Experts of a small language model: 778M tokens.
Below are experts of layer 13 (counted from 0) of a mixture-of-experts language model. Rows are named router (the router's row for the expert), gate (a neuron's input weights, with its number), up (a neuron's input weights, with its number) and show model dimensions 0-95. Each number is 200 + 40 x the weight over its row's rms, rounded and kept within 0 to 999.
After each expert's rows: a language model's description of what the expert responds to. This comes from a sample of Wikipedia text that the model never trained on.

# expert 38
router,207,184,234,223,139,154,192,197,160,206,233,191,175,193,171,208,223,161,240,207,189,242,163,187,238,292,152,232,116,286,241,220,206,210,196,296,176,205,150,239,219,213,156,209,159,221,233,137,279,151,190,202,147,176,241,187,246,151,188,126,117,231,192,219,210,302,260,199,271,195,166,134,226,258,206,144,171,215,159,184,184,227,185,262,146,210,208,212,193,310,241,199,228,237,200,216
gate0,173,181,155,134,214,138,262,157,246,150,262,195,177,149,243,212,251,218,213,192,210,200,242,257,184,264,190,227,182,219,146,187,211,206,246,242,267,228,250,206,238,195,185,184,216,212,214,184,215,251,245,146,146,254,207,194,260,162,170,194,177,209,224,173,167,223,210,170,130,258,235,178,219,157,213,210,259,207,207,194,188,178,222,238,173,219,196,236,223,236,250,254,204,215,139,187
up0,146,201,215,199,201,245,150,216,226,223,210,187,249,174,163,161,136,218,259,113,220,233,201,217,225,189,185,254,137,190,205,224,154,221,124,325,225,202,176,144,228,190,209,246,165,221,188,204,157,242,270,183,212,146,203,178,171,197,156,220,213,100,240,128,198,253,242,213,190,233,163,129,180,221,193,175,217,221,110,281,193,201,233,250,199,226,165,154,262,193,237,202,196,186,204,209
gate1,170,189,190,122,200,206,194,178,243,219,210,171,192,120,168,215,184,156,157,128,260,275,155,196,167,153,230,193,205,278,259,204,193,214,216,209,222,254,166,178,188,177,149,252,225,221,241,205,256,109,208,212,158,207,214,126,173,107,176,174,210,131,213,206,110,205,171,184,242,165,225,175,177,163,212,251,243,287,208,201,198,236,222,134,164,150,218,134,154,136,237,170,206,212,157,263
up1,226,177,193,198,158,214,211,243,236,216,200,209,212,209,181,214,166,125,158,179,168,176,146,261,240,135,201,208,198,212,194,185,208,240,177,229,179,257,143,227,193,97,168,200,204,166,132,141,201,174,197,276,261,217,176,224,179,225,176,226,272,183,257,202,248,215,252,167,228,214,164,245,145,183,274,201,190,279,202,190,251,113,211,167,183,192,145,214,235,134,142,128,233,232,171,223
What it handles: Nouns before "of". Singular nouns or noun endings after "the", usually followed by of, e.g. appointment, departure, production, episode, album, agreement.

# expert 27
router,214,238,178,189,231,199,203,186,145,188,199,92,165,174,238,209,190,234,130,173,118,177,185,263,189,247,243,153,188,140,228,223,138,190,164,155,220,263,196,234,209,247,189,158,159,214,259,167,185,162,145,208,173,185,148,161,143,258,242,172,159,164,239,270,231,197,209,183,187,129,217,227,214,150,159,185,217,231,142,191,156,141,167,153,163,194,234,124,201,195,287,217,257,174,181,274
gate0,212,198,207,216,172,191,204,146,154,242,236,182,190,226,185,213,190,139,190,132,153,296,169,207,186,258,183,168,163,177,231,196,138,187,219,178,220,234,232,209,193,219,211,186,184,163,212,286,240,228,200,179,176,177,144,91,194,230,214,178,190,228,219,186,107,237,182,175,248,173,191,206,174,193,290,215,131,200,226,151,191,254,195,221,156,168,190,163,200,191,176,169,216,120,291,161
up0,236,156,238,256,164,229,230,215,120,191,169,204,205,155,186,241,213,203,175,104,180,124,198,216,194,191,249,249,127,160,228,202,247,190,176,212,214,225,203,210,266,189,207,188,177,247,203,262,132,174,225,167,177,210,189,134,152,248,169,167,181,203,251,248,243,188,147,112,196,220,200,302,188,222,207,181,215,246,166,174,197,262,185,198,170,224,227,226,191,216,259,243,201,224,201,227
gate1,209,185,177,181,260,143,193,226,233,140,149,165,161,166,230,165,178,171,179,163,218,292,249,158,172,249,187,241,188,166,230,206,218,195,213,239,273,227,157,254,198,219,219,195,236,244,172,212,211,229,227,173,211,140,202,219,179,183,175,221,209,209,180,272,196,113,214,224,187,208,193,246,248,218,141,140,250,108,240,205,205,187,218,194,182,231,226,176,233,171,243,167,219,152,222,182
up1,257,164,173,237,248,227,212,211,156,220,212,259,186,280,160,165,187,190,267,210,174,207,196,224,263,267,148,193,264,208,172,133,169,180,140,174,244,156,232,194,268,173,164,165,205,221,271,182,209,197,205,256,163,200,188,234,205,189,166,245,211,212,107,212,198,177,218,236,265,234,175,195,174,159,339,261,223,156,139,183,264,193,219,206,254,223,254,196,138,253,131,218,225,153,237,250
What it handles: Mid-word stems. Word-internal stem pieces ending in t or st after a short onset, such as sett, consist, writ, cast, list, class.

# expert 48
router,213,230,193,182,166,216,220,183,225,245,161,308,150,204,173,184,220,203,217,307,180,184,218,238,167,152,293,179,222,214,215,195,207,263,133,225,120,251,184,229,208,147,216,210,150,146,184,200,102,204,236,257,172,208,137,210,177,173,181,166,230,277,205,159,214,127,192,238,239,181,226,200,141,188,114,224,245,277,232,205,196,211,194,195,186,191,193,152,171,216,153,183,268,166,182,188
gate0,242,275,182,224,186,203,153,160,152,204,212,197,175,191,162,202,144,237,201,241,215,237,204,195,181,240,158,279,216,241,219,214,158,208,150,176,226,154,197,223,234,151,167,208,245,270,251,221,164,189,172,172,187,248,157,228,202,129,205,206,218,195,196,209,210,134,81,149,236,212,232,227,258,234,220,224,279,238,257,164,232,230,223,206,197,206,103,265,205,190,194,250,187,159,240,255
up0,152,239,226,194,139,225,245,236,210,186,177,104,240,218,155,167,197,243,263,173,164,145,218,175,154,216,253,267,154,264,252,213,216,165,211,167,220,237,270,158,143,135,282,188,217,266,236,268,250,189,226,210,208,215,267,199,221,260,221,255,166,259,188,189,136,246,253,241,216,199,180,225,138,195,178,221,171,178,219,182,184,177,247,233,130,234,312,194,174,163,226,176,250,264,207,195
gate1,207,215,147,136,246,165,235,200,232,189,155,198,195,209,169,185,212,144,144,175,216,177,162,146,147,133,224,150,127,198,228,209,196,179,157,270,199,185,213,177,196,199,185,157,170,241,212,219,227,149,172,233,228,133,273,199,254,130,214,197,167,178,236,169,197,173,246,244,179,228,237,191,176,208,238,212,220,203,182,200,147,190,168,152,210,222,199,176,234,200,184,244,257,171,294,192
up1,196,202,291,244,155,198,175,215,116,199,218,227,180,136,232,202,228,209,278,204,204,232,163,191,223,234,196,195,169,231,79,218,222,177,203,211,203,208,171,219,217,244,231,232,277,155,221,246,213,267,138,100,157,224,162,217,157,216,169,218,262,212,231,223,178,262,229,233,222,228,268,203,146,178,224,146,184,147,186,192,247,243,225,190,174,214,214,198,149,201,234,208,128,230,131,190
What it handles: Indefinite article a. The article "a", often joined to a preceding word as in is a, of a, in a, plus words starting with a, like a(quifers).

# expert 46
router,170,195,222,171,182,192,202,145,143,144,208,250,201,216,169,161,142,243,255,233,135,218,238,221,194,234,260,152,151,146,198,211,175,129,196,138,158,173,100,120,236,237,172,255,157,178,139,154,127,217,196,181,217,255,164,227,190,213,218,247,190,191,163,164,217,204,137,230,159,204,239,188,212,222,188,268,181,185,238,189,228,176,222,126,149,140,144,185,246,198,191,134,157,178,160,195
gate0,145,195,172,185,165,166,192,214,155,203,254,181,214,208,264,187,277,211,257,232,219,137,262,166,202,250,272,243,231,194,197,178,152,176,220,191,241,150,221,225,228,189,155,135,160,219,233,250,207,162,224,156,188,183,223,113,279,178,188,166,185,289,227,168,197,179,273,203,200,164,236,206,163,212,247,121,151,139,156,135,195,247,234,249,121,242,231,127,123,277,167,242,152,249,234,204
up0,199,198,247,244,209,230,157,117,165,244,141,145,209,251,219,247,160,200,203,266,274,295,161,249,170,90,137,151,178,164,203,195,123,264,206,225,160,240,199,200,169,148,238,314,259,190,225,252,258,214,238,185,248,189,180,233,248,190,174,171,184,139,263,211,149,214,225,209,149,250,176,161,321,221,179,240,186,301,155,249,79,197,234,208,181,189,177,164,238,227,231,186,231,210,197,159
gate1,166,165,218,152,203,258,229,258,211,223,196,217,247,169,212,227,182,179,138,164,231,211,236,192,255,220,199,183,251,201,144,181,191,133,274,233,238,250,232,163,231,209,199,226,178,240,153,143,118,202,151,303,198,211,212,198,312,216,150,258,199,217,234,211,178,228,159,197,246,242,169,188,198,222,176,180,95,210,179,182,153,191,176,304,238,170,170,167,209,163,167,217,210,128,200,244
up1,199,249,210,138,220,143,216,219,155,257,232,245,187,223,218,105,237,230,204,227,223,241,165,132,173,288,191,205,205,210,174,228,228,158,266,237,165,210,255,169,233,199,229,197,234,218,157,247,156,246,218,113,248,244,213,233,280,234,163,206,247,238,195,185,211,189,190,245,209,240,120,241,220,180,214,268,105,219,214,237,261,286,187,217,198,164,267,217,175,226,246,220,189,172,169,296
What it handles: Numerals in data. Numbers in scores, attendance figures, dates, money and table cells, plus words like million, hundred, twenty.

# expert 7
router,207,213,177,216,194,222,253,186,176,248,193,238,195,201,172,235,192,223,242,191,206,125,244,203,247,236,196,140,204,185,247,136,230,218,116,165,150,237,256,215,205,191,234,268,200,196,221,296,175,162,250,115,229,185,239,164,152,218,133,268,283,240,278,193,134,212,212,225,247,178,217,164,161,255,234,222,304,220,226,136,149,165,161,250,168,216,244,234,167,261,163,215,168,136,162,218
gate0,181,192,175,241,132,238,240,191,240,186,174,155,90,242,231,127,246,231,174,254,164,202,164,213,132,188,222,175,161,179,194,140,156,147,175,174,261,184,185,163,193,257,209,266,217,240,248,175,237,203,246,278,141,197,157,183,225,162,233,248,238,150,212,206,196,149,182,238,280,287,220,167,190,196,236,201,137,143,291,196,213,285,160,195,218,214,208,158,184,213,157,284,184,159,244,181
up0,145,185,207,179,198,146,186,205,245,234,171,282,230,172,201,212,195,165,170,154,233,236,225,160,213,175,202,117,206,179,176,289,201,221,190,212,223,168,166,158,218,223,255,257,154,207,214,144,120,177,243,141,209,175,210,147,239,140,154,270,141,245,183,160,147,211,209,183,135,173,176,193,248,261,216,198,188,114,110,187,216,206,227,153,190,223,264,168,282,211,202,147,190,180,242,194
gate1,109,210,209,250,133,234,207,259,243,216,175,186,215,233,238,160,213,182,216,166,280,204,217,182,304,199,214,129,248,239,246,244,225,190,208,186,192,156,186,161,214,154,201,183,192,237,175,226,269,215,173,223,213,182,213,271,162,214,245,185,137,201,145,169,169,224,208,198,194,215,221,159,238,188,170,172,254,104,143,204,158,184,155,171,231,245,242,208,209,229,193,209,197,172,119,174
up1,246,236,191,213,241,200,242,204,164,171,170,200,275,123,219,144,210,144,210,168,167,229,186,233,204,210,144,203,215,242,270,153,227,150,202,180,163,202,211,206,156,177,219,219,213,212,224,262,155,222,122,193,146,203,211,279,188,191,272,178,204,204,199,186,130,193,127,264,275,211,227,231,227,98,210,151,234,225,125,158,100,203,176,249,99,209,194,225,196,152,192,127,175,121,235,282
What it handles: Measurements and scores. Units and numbers in measurements, stats tables and scores, such as km, mm, metres, lb, and closing brackets after converted values.

# expert 15
router,210,244,209,284,180,152,190,163,169,256,196,254,190,267,211,186,175,169,181,256,195,175,126,155,180,115,225,127,254,213,202,132,215,165,249,188,167,182,224,153,245,250,179,245,236,213,204,206,263,204,140,260,186,230,239,245,224,228,178,234,233,133,129,243,303,188,221,237,251,255,228,217,209,199,266,221,265,157,186,255,246,238,130,178,233,202,247,113,187,237,231,218,179,213,199,145
gate0,209,164,153,130,145,237,246,152,248,183,201,143,200,193,228,220,238,261,175,196,192,262,195,108,190,234,181,245,256,185,241,73,216,192,197,236,184,246,172,192,202,190,262,240,258,227,196,183,185,192,244,205,164,256,189,183,181,199,139,171,174,294,161,124,238,174,234,215,224,130,243,140,208,177,233,227,197,235,224,186,224,199,183,166,224,191,148,210,155,161,239,269,222,240,213,177
up0,235,260,207,245,176,129,267,217,134,165,243,200,150,152,224,228,226,144,188,172,176,198,177,121,199,124,235,148,224,230,251,173,182,140,191,168,187,226,217,196,213,192,261,210,171,171,208,191,249,245,161,250,213,160,129,166,265,161,169,144,268,277,140,220,163,241,230,321,242,256,222,142,157,149,252,229,214,208,186,243,163,247,214,208,235,231,172,221,152,283,181,219,236,204,137,190
gate1,163,167,209,185,210,291,189,166,206,201,223,210,229,162,185,95,136,205,156,232,275,311,200,179,211,204,157,216,213,253,223,231,223,157,196,213,247,213,193,180,236,254,242,185,165,188,187,226,156,219,92,213,189,220,177,268,193,187,191,246,236,184,227,205,191,125,241,181,243,198,188,203,202,192,193,162,227,182,195,216,296,260,219,159,116,221,213,162,193,159,168,274,186,215,159,169
up1,201,245,173,192,186,215,200,206,251,164,236,179,318,202,242,214,90,230,155,182,171,208,179,187,217,123,223,219,140,232,218,222,170,179,195,193,212,170,163,236,185,281,270,185,262,189,182,178,215,225,161,247,230,275,202,178,181,307,186,257,174,194,176,178,240,225,196,204,189,151,137,187,162,260,221,153,155,163,178,211,217,254,221,156,186,226,270,145,255,191,185,252,238,204,217,221
What it handles: Possessives, career adjectives. Possessive pronouns and 's in biographies (his, their, of his), plus adjectives before career or work, like political, military, national.